{"n_layer": 11, "d_model": 320, "n_experts": 64, "experts_per_token": 4, "d_expert": 176, "d_shared_expert": 384, "activation": "squared_relu", "moe_layers": [2, 4, 6, 8, 10], "router_score": "softmax", "normalize_top_k": false, "routed_scale": 1.0, "balance_loss": 0.00238, "balance_bias": false, "router_noise": 0.3, "router_cosine_scale": 20.0, "init_std_router": 0.0316, "lr_router": 0.000469, "vocab_size": 8192, "norm": "layernorm", "norm_eps": 1e-06, "tie_embeddings": false, "optimizer": "muon_variant", "lr": 0.017, "beta1": 0.93, "batch_tokens": [65536, 131072, 196608], "seq_len": 256, "train_tokens": 429100000, "steps": 3413, "dataset": "wikipedia_en"}
Below are experts of layer 8 (counted from 0) of a mixture-of-experts language model. Rows are named router (the router's row for the expert), up (a neuron's input weights, with its number) and show model dimensions 0-79. Each number is 200 + 30 x the weight over its row's rms, rounded and kept within 0 to 999.
After each expert's rows: a language model's description of what the expert responds to. This comes from a sample of Wikipedia text that the model never trained on.

# expert 49
router,164,227,157,213,207,172,227,187,162,227,165,226,244,218,207,218,181,173,187,200,183,209,164,180,213,213,204,208,160,209,197,171,217,201,211,201,234,218,200,257,211,232,181,222,163,173,249,186,197,199,255,170,192,188,171,159,145,281,235,221,244,190,183,159,250,207,209,269,150,267,228,185,162,186,194,223,157,198,249,227
up0,249,121,182,161,171,196,164,198,220,209,238,247,186,185,171,131,175,253,177,194,197,228,177,193,173,189,188,188,200,162,235,196,186,166,207,263,178,219,175,185,233,178,195,193,199,244,215,217,237,172,224,199,201,170,221,168,205,174,200,230,155,217,158,171,232,169,197,170,210,195,206,221,184,178,206,181,191,217,184,211
up1,183,161,156,218,238,215,233,270,168,186,184,200,209,186,190,172,228,237,175,166,208,196,225,228,189,207,221,225,206,243,217,206,254,231,204,225,197,188,201,166,231,201,177,161,212,224,209,188,224,217,186,205,145,179,185,181,214,232,222,163,183,209,202,222,204,218,205,204,180,123,215,197,181,163,205,266,212,169,206,187
up2,206,224,242,154,225,184,189,157,230,240,214,165,215,205,202,206,208,185,251,227,206,146,252,184,190,191,191,197,217,187,245,206,239,153,211,248,154,149,160,168,223,137,215,209,135,195,194,204,214,218,174,172,183,149,187,203,174,284,205,165,249,204,231,191,146,258,249,206,232,233,208,189,242,162,173,290,212,183,193,184
up3,243,190,234,195,180,226,183,247,141,201,259,143,209,227,244,193,214,186,218,228,123,214,176,163,231,223,218,152,151,263,191,199,220,202,190,217,230,224,201,208,194,199,192,201,258,207,235,181,133,216,130,225,137,167,211,215,167,195,243,170,184,236,232,187,256,141,193,190,196,187,188,164,267,194,202,205,139,202,201,150
up4,270,259,204,188,202,182,215,215,237,163,193,218,194,199,233,257,173,188,244,195,259,189,197,225,221,198,209,168,205,212,209,169,108,199,226,208,181,201,209,241,247,202,209,157,171,167,276,159,281,204,198,211,217,158,262,212,186,143,219,201,214,205,128,197,186,184,242,209,197,158,170,181,183,174,234,228,219,230,209,165
Labels and values in dash-list infoboxes and taxoboxes, e.g. "- Family:", "Subfamily", "- Post town:", "- City:", plus clock times like 8:00.

# expert 20
router,229,239,214,215,194,223,195,190,238,216,197,193,200,198,182,145,163,172,209,225,182,229,180,189,179,244,232,167,193,212,210,205,158,229,154,199,232,240,205,230,152,199,235,205,192,214,216,143,186,201,183,218,203,158,182,184,263,141,202,222,186,141,203,197,217,252,154,239,179,181,179,223,238,223,207,271,213,251,234,228
up0,243,148,192,155,189,225,187,262,193,174,179,197,184,146,200,211,187,170,229,158,205,193,179,259,189,175,206,208,138,156,170,176,189,222,194,216,189,223,183,209,156,211,185,191,260,186,212,174,151,180,254,188,261,205,178,184,169,184,259,155,163,214,258,209,200,150,202,186,212,164,179,183,225,183,195,177,210,180,182,207
up1,206,190,214,181,196,186,190,214,153,196,236,204,192,169,210,160,192,239,215,191,197,170,220,181,257,221,160,200,137,209,167,165,249,167,151,200,195,240,173,142,227,278,183,226,205,237,229,228,249,194,196,237,263,204,181,177,203,198,215,213,201,205,204,160,215,213,237,195,143,154,205,205,139,207,210,212,209,215,196,204
up2,217,234,233,224,155,238,194,204,189,203,192,155,152,169,242,243,183,174,196,190,203,177,178,163,199,209,206,262,224,281,185,205,207,194,209,245,228,167,213,242,171,181,238,224,185,176,162,194,202,228,212,231,182,182,197,216,179,212,185,187,199,187,167,259,225,215,210,229,159,207,159,226,185,158,221,193,162,203,153,197
up3,236,223,209,189,203,178,196,229,162,188,134,199,197,210,216,213,191,244,188,232,199,218,236,203,145,186,230,202,173,228,118,236,241,185,182,267,257,204,198,180,198,216,181,211,227,187,178,183,145,195,215,157,253,229,185,157,168,200,204,202,176,123,216,234,170,199,261,234,226,259,197,217,200,210,144,221,198,200,218,187
up4,157,242,219,214,222,212,152,182,215,207,236,169,202,198,156,243,207,187,203,192,177,218,192,192,135,208,149,153,178,260,224,195,196,175,203,239,205,169,205,221,256,265,200,170,170,200,158,200,211,183,230,198,193,144,186,192,157,172,215,170,194,159,195,240,186,185,191,214,167,156,143,245,232,195,191,214,216,229,194,237
Capital E starting words, often after a pipe or colon (Event, Earthquakes), and header cells in Markdown tables such as Party, Year, Country.

# expert 13
router,254,156,220,182,258,183,191,229,181,218,217,182,211,193,174,171,222,231,218,127,227,228,177,172,210,223,220,201,189,216,248,189,190,264,221,195,141,161,215,196,208,186,165,189,200,168,237,179,205,184,220,216,223,206,262,141,253,215,201,204,191,219,218,173,228,217,159,191,215,192,190,230,243,208,212,226,196,220,168,158
up0,167,176,226,255,249,213,190,237,158,168,249,209,200,156,218,205,255,243,238,278,173,165,157,251,206,171,235,194,140,218,182,185,164,211,248,154,227,154,174,222,195,232,176,163,222,205,252,185,202,166,208,235,212,255,208,168,181,218,223,221,170,249,163,203,195,181,217,218,239,161,119,225,194,199,196,209,170,177,209,217
up1,223,261,273,202,191,158,199,231,173,117,175,231,182,172,191,195,240,188,225,228,174,208,211,209,203,175,183,246,210,227,201,181,156,206,203,177,227,202,191,213,206,172,168,193,204,169,147,221,212,146,216,204,126,136,200,210,195,137,218,229,181,286,203,173,182,131,209,207,221,242,209,141,156,149,164,251,213,177,181,168
up2,168,212,180,215,243,226,178,233,223,220,126,207,213,194,222,179,221,213,226,250,208,211,197,209,182,170,179,205,189,211,239,175,154,219,174,126,243,160,257,250,238,246,167,260,199,257,176,265,182,201,220,182,195,239,199,194,228,228,162,208,225,172,178,175,202,228,222,143,170,152,235,194,228,188,165,198,199,224,135,273
up3,209,218,250,204,166,197,174,272,206,217,187,156,152,201,123,218,231,151,201,178,206,136,208,220,233,185,220,215,204,159,231,205,184,251,198,217,169,196,206,166,172,186,220,242,178,182,193,159,204,216,215,169,236,206,246,205,152,197,220,168,228,197,215,211,220,224,168,210,196,226,187,222,171,158,219,204,197,221,249,206
up4,152,275,181,211,186,174,227,154,201,151,218,204,161,224,183,137,130,194,263,235,242,182,178,169,255,188,182,228,142,162,176,232,189,173,190,264,191,190,239,173,230,137,190,213,211,195,194,212,163,169,191,193,162,207,163,219,233,190,220,188,213,237,217,245,210,241,167,207,200,136,205,212,226,199,208,223,176,258,173,217
Opening cell of table rows, mostly row or episode numbers after "| ", plus month names and football position cells, e.g. "| 67 |", "| MF", "On March".

# expert 46
router,202,232,136,170,262,222,160,230,183,219,210,179,209,203,251,220,239,208,190,191,184,180,158,191,262,169,207,219,186,239,241,216,210,169,242,205,264,177,183,164,162,200,195,190,187,199,203,185,173,192,205,184,163,156,242,172,187,250,201,193,184,176,205,224,256,216,168,261,203,200,143,197,219,163,202,217,213,238,195,178
up0,279,231,176,233,240,177,135,201,166,226,244,200,204,260,226,125,188,223,193,190,187,197,236,197,198,201,216,180,176,228,209,240,172,175,170,198,159,168,230,200,191,197,188,187,234,226,240,208,209,176,220,203,205,188,228,209,205,215,204,146,197,223,157,192,234,194,243,143,243,150,189,171,237,211,190,168,216,215,226,210
up1,163,168,202,149,166,212,174,201,186,133,213,235,186,186,217,248,216,179,264,152,231,189,188,159,202,201,208,227,164,230,195,206,252,175,188,243,220,228,209,207,185,155,261,208,185,214,221,216,230,219,197,210,194,206,187,250,172,194,191,211,194,218,196,242,169,221,222,283,219,250,167,176,184,208,217,155,209,160,211,229
up2,283,209,201,181,196,247,234,155,193,153,204,201,205,255,216,231,169,214,192,163,212,249,210,213,239,251,178,133,217,179,178,205,225,183,239,202,199,201,281,175,218,217,213,168,187,217,234,168,196,167,181,127,211,157,210,150,197,122,193,212,243,164,226,157,224,177,194,177,249,184,168,215,228,185,236,242,262,216,193,235
up3,201,240,234,176,257,237,250,187,239,182,204,169,183,187,171,212,170,179,163,202,200,220,189,230,170,247,105,223,228,166,125,255,233,155,196,216,187,206,241,183,224,206,174,210,223,223,232,172,191,175,190,204,105,200,203,191,194,195,173,206,260,248,279,183,201,196,224,235,194,159,170,141,194,167,186,194,209,232,234,195
up4,152,212,218,205,260,207,154,213,182,267,227,225,249,261,209,212,254,150,192,195,210,172,207,210,214,171,220,196,201,191,231,183,203,111,230,248,211,202,237,217,153,191,179,169,238,213,149,206,204,221,184,231,183,149,183,174,150,166,175,213,254,199,180,206,171,176,181,193,198,160,188,217,167,191,167,166,213,202,184,173
Line breaks ending list items in infoboxes and taxoboxes, table cell separators, separator rows and section headings like ==See also==.

# expert 45
router,241,186,220,208,228,177,150,167,204,152,214,169,149,182,197,164,249,176,187,177,183,144,162,165,244,199,144,155,256,199,204,197,245,236,202,210,125,216,208,172,200,189,223,232,210,190,222,125,230,214,231,234,175,223,209,208,208,206,195,230,175,228,232,250,203,171,170,145,210,167,207,214,193,134,235,238,195,165,181,217
up0,239,202,165,161,134,225,188,234,229,225,204,150,225,202,184,210,188,201,217,252,201,187,183,240,220,149,187,177,239,187,202,191,211,178,250,138,232,210,209,202,165,190,239,176,165,264,191,229,195,196,178,247,181,210,194,214,196,189,244,189,169,128,198,193,201,194,156,205,206,212,215,203,218,176,235,265,183,207,203,185
up1,232,212,151,252,209,196,216,212,156,161,198,181,202,210,157,225,182,162,204,204,229,139,189,235,201,219,161,182,261,197,225,203,200,200,247,176,190,215,221,217,123,232,187,172,145,262,195,190,194,193,209,195,243,213,155,213,237,259,211,137,176,209,192,216,255,187,216,180,181,166,181,209,212,212,192,180,224,166,170,194
up2,232,207,175,169,189,173,136,174,165,220,227,168,211,209,226,189,260,225,276,208,241,224,178,225,205,215,206,191,146,216,236,188,163,254,171,165,225,139,156,217,204,264,166,144,202,206,173,213,177,180,205,213,171,185,176,183,223,264,216,191,202,199,255,192,227,222,235,206,201,168,183,225,194,177,159,175,252,184,225,234
up3,196,173,190,239,196,217,204,215,204,167,214,224,200,215,200,174,165,240,226,163,176,199,215,205,190,161,203,167,232,166,222,190,152,168,218,194,218,243,217,203,218,247,197,165,167,186,224,163,235,155,212,219,182,204,215,199,216,235,272,185,225,215,182,220,191,228,125,149,234,230,166,147,199,186,152,164,157,210,202,218
up4,155,209,202,239,232,234,177,162,202,230,215,152,202,197,175,178,180,205,124,195,211,257,207,256,206,171,159,196,166,197,209,209,213,247,206,198,192,239,287,143,194,215,162,167,221,184,207,178,212,158,183,181,212,181,213,199,207,147,206,180,244,221,222,258,157,250,180,214,149,197,171,160,189,177,250,195,192,151,261,204
Forms of be, such as was, were, is, being, following a subject, often a person's name, before participles like buried or captured.

# expert 39
router,175,227,202,188,178,197,172,240,177,161,244,184,216,209,164,207,228,210,247,206,171,240,176,120,202,202,220,148,225,235,281,150,157,191,209,146,181,157,194,209,216,169,238,175,206,145,197,215,161,215,216,212,215,150,205,200,256,232,224,176,217,194,213,192,189,189,170,197,200,254,250,226,222,140,185,168,249,239,248,180
up0,178,215,199,211,206,230,170,254,182,200,201,195,199,220,181,254,182,222,211,236,240,207,193,217,179,225,208,235,208,215,177,168,223,226,231,131,195,140,220,187,193,247,200,185,151,194,200,159,222,236,200,192,192,199,182,206,175,212,206,177,192,220,186,208,206,117,178,173,153,213,216,217,118,264,198,192,215,195,188,195
up1,217,228,176,246,162,231,214,175,161,235,256,179,220,202,169,193,202,223,264,192,206,228,190,224,175,217,192,150,222,169,244,169,210,224,251,217,225,141,227,251,237,238,209,195,233,198,200,214,157,219,254,223,154,230,217,230,184,234,145,213,226,225,186,196,212,183,227,181,196,177,225,189,176,219,172,163,176,238,169,200
up2,178,162,217,230,266,133,133,168,188,228,235,222,211,221,212,224,227,160,236,201,193,215,237,211,234,258,169,159,209,187,227,256,162,239,216,205,185,172,234,201,202,244,198,186,172,171,191,187,122,250,205,161,219,233,178,169,198,233,225,245,197,206,166,176,239,211,181,245,261,191,207,253,178,204,207,198,164,174,229,171
up3,178,223,168,190,248,209,191,174,186,161,198,172,208,225,209,154,194,218,247,195,211,174,178,270,137,195,221,230,202,212,206,149,207,175,150,248,235,152,216,197,234,156,164,200,215,179,201,179,192,224,255,213,243,215,195,184,176,233,213,226,229,165,133,190,187,245,189,249,264,231,196,217,225,168,229,199,181,175,217,162
up4,224,189,166,180,271,182,195,170,213,258,261,166,225,247,182,189,242,161,235,188,213,180,170,241,201,220,246,155,169,217,173,204,175,184,207,170,221,197,220,215,169,147,153,190,212,236,135,180,184,183,210,170,218,169,209,185,188,194,217,196,206,166,164,198,243,200,191,230,241,210,241,202,185,199,155,121,205,149,177,170
Line breaks, pipes and separator rows in tables, plus football roster codes like ENG, MF, DF and FC.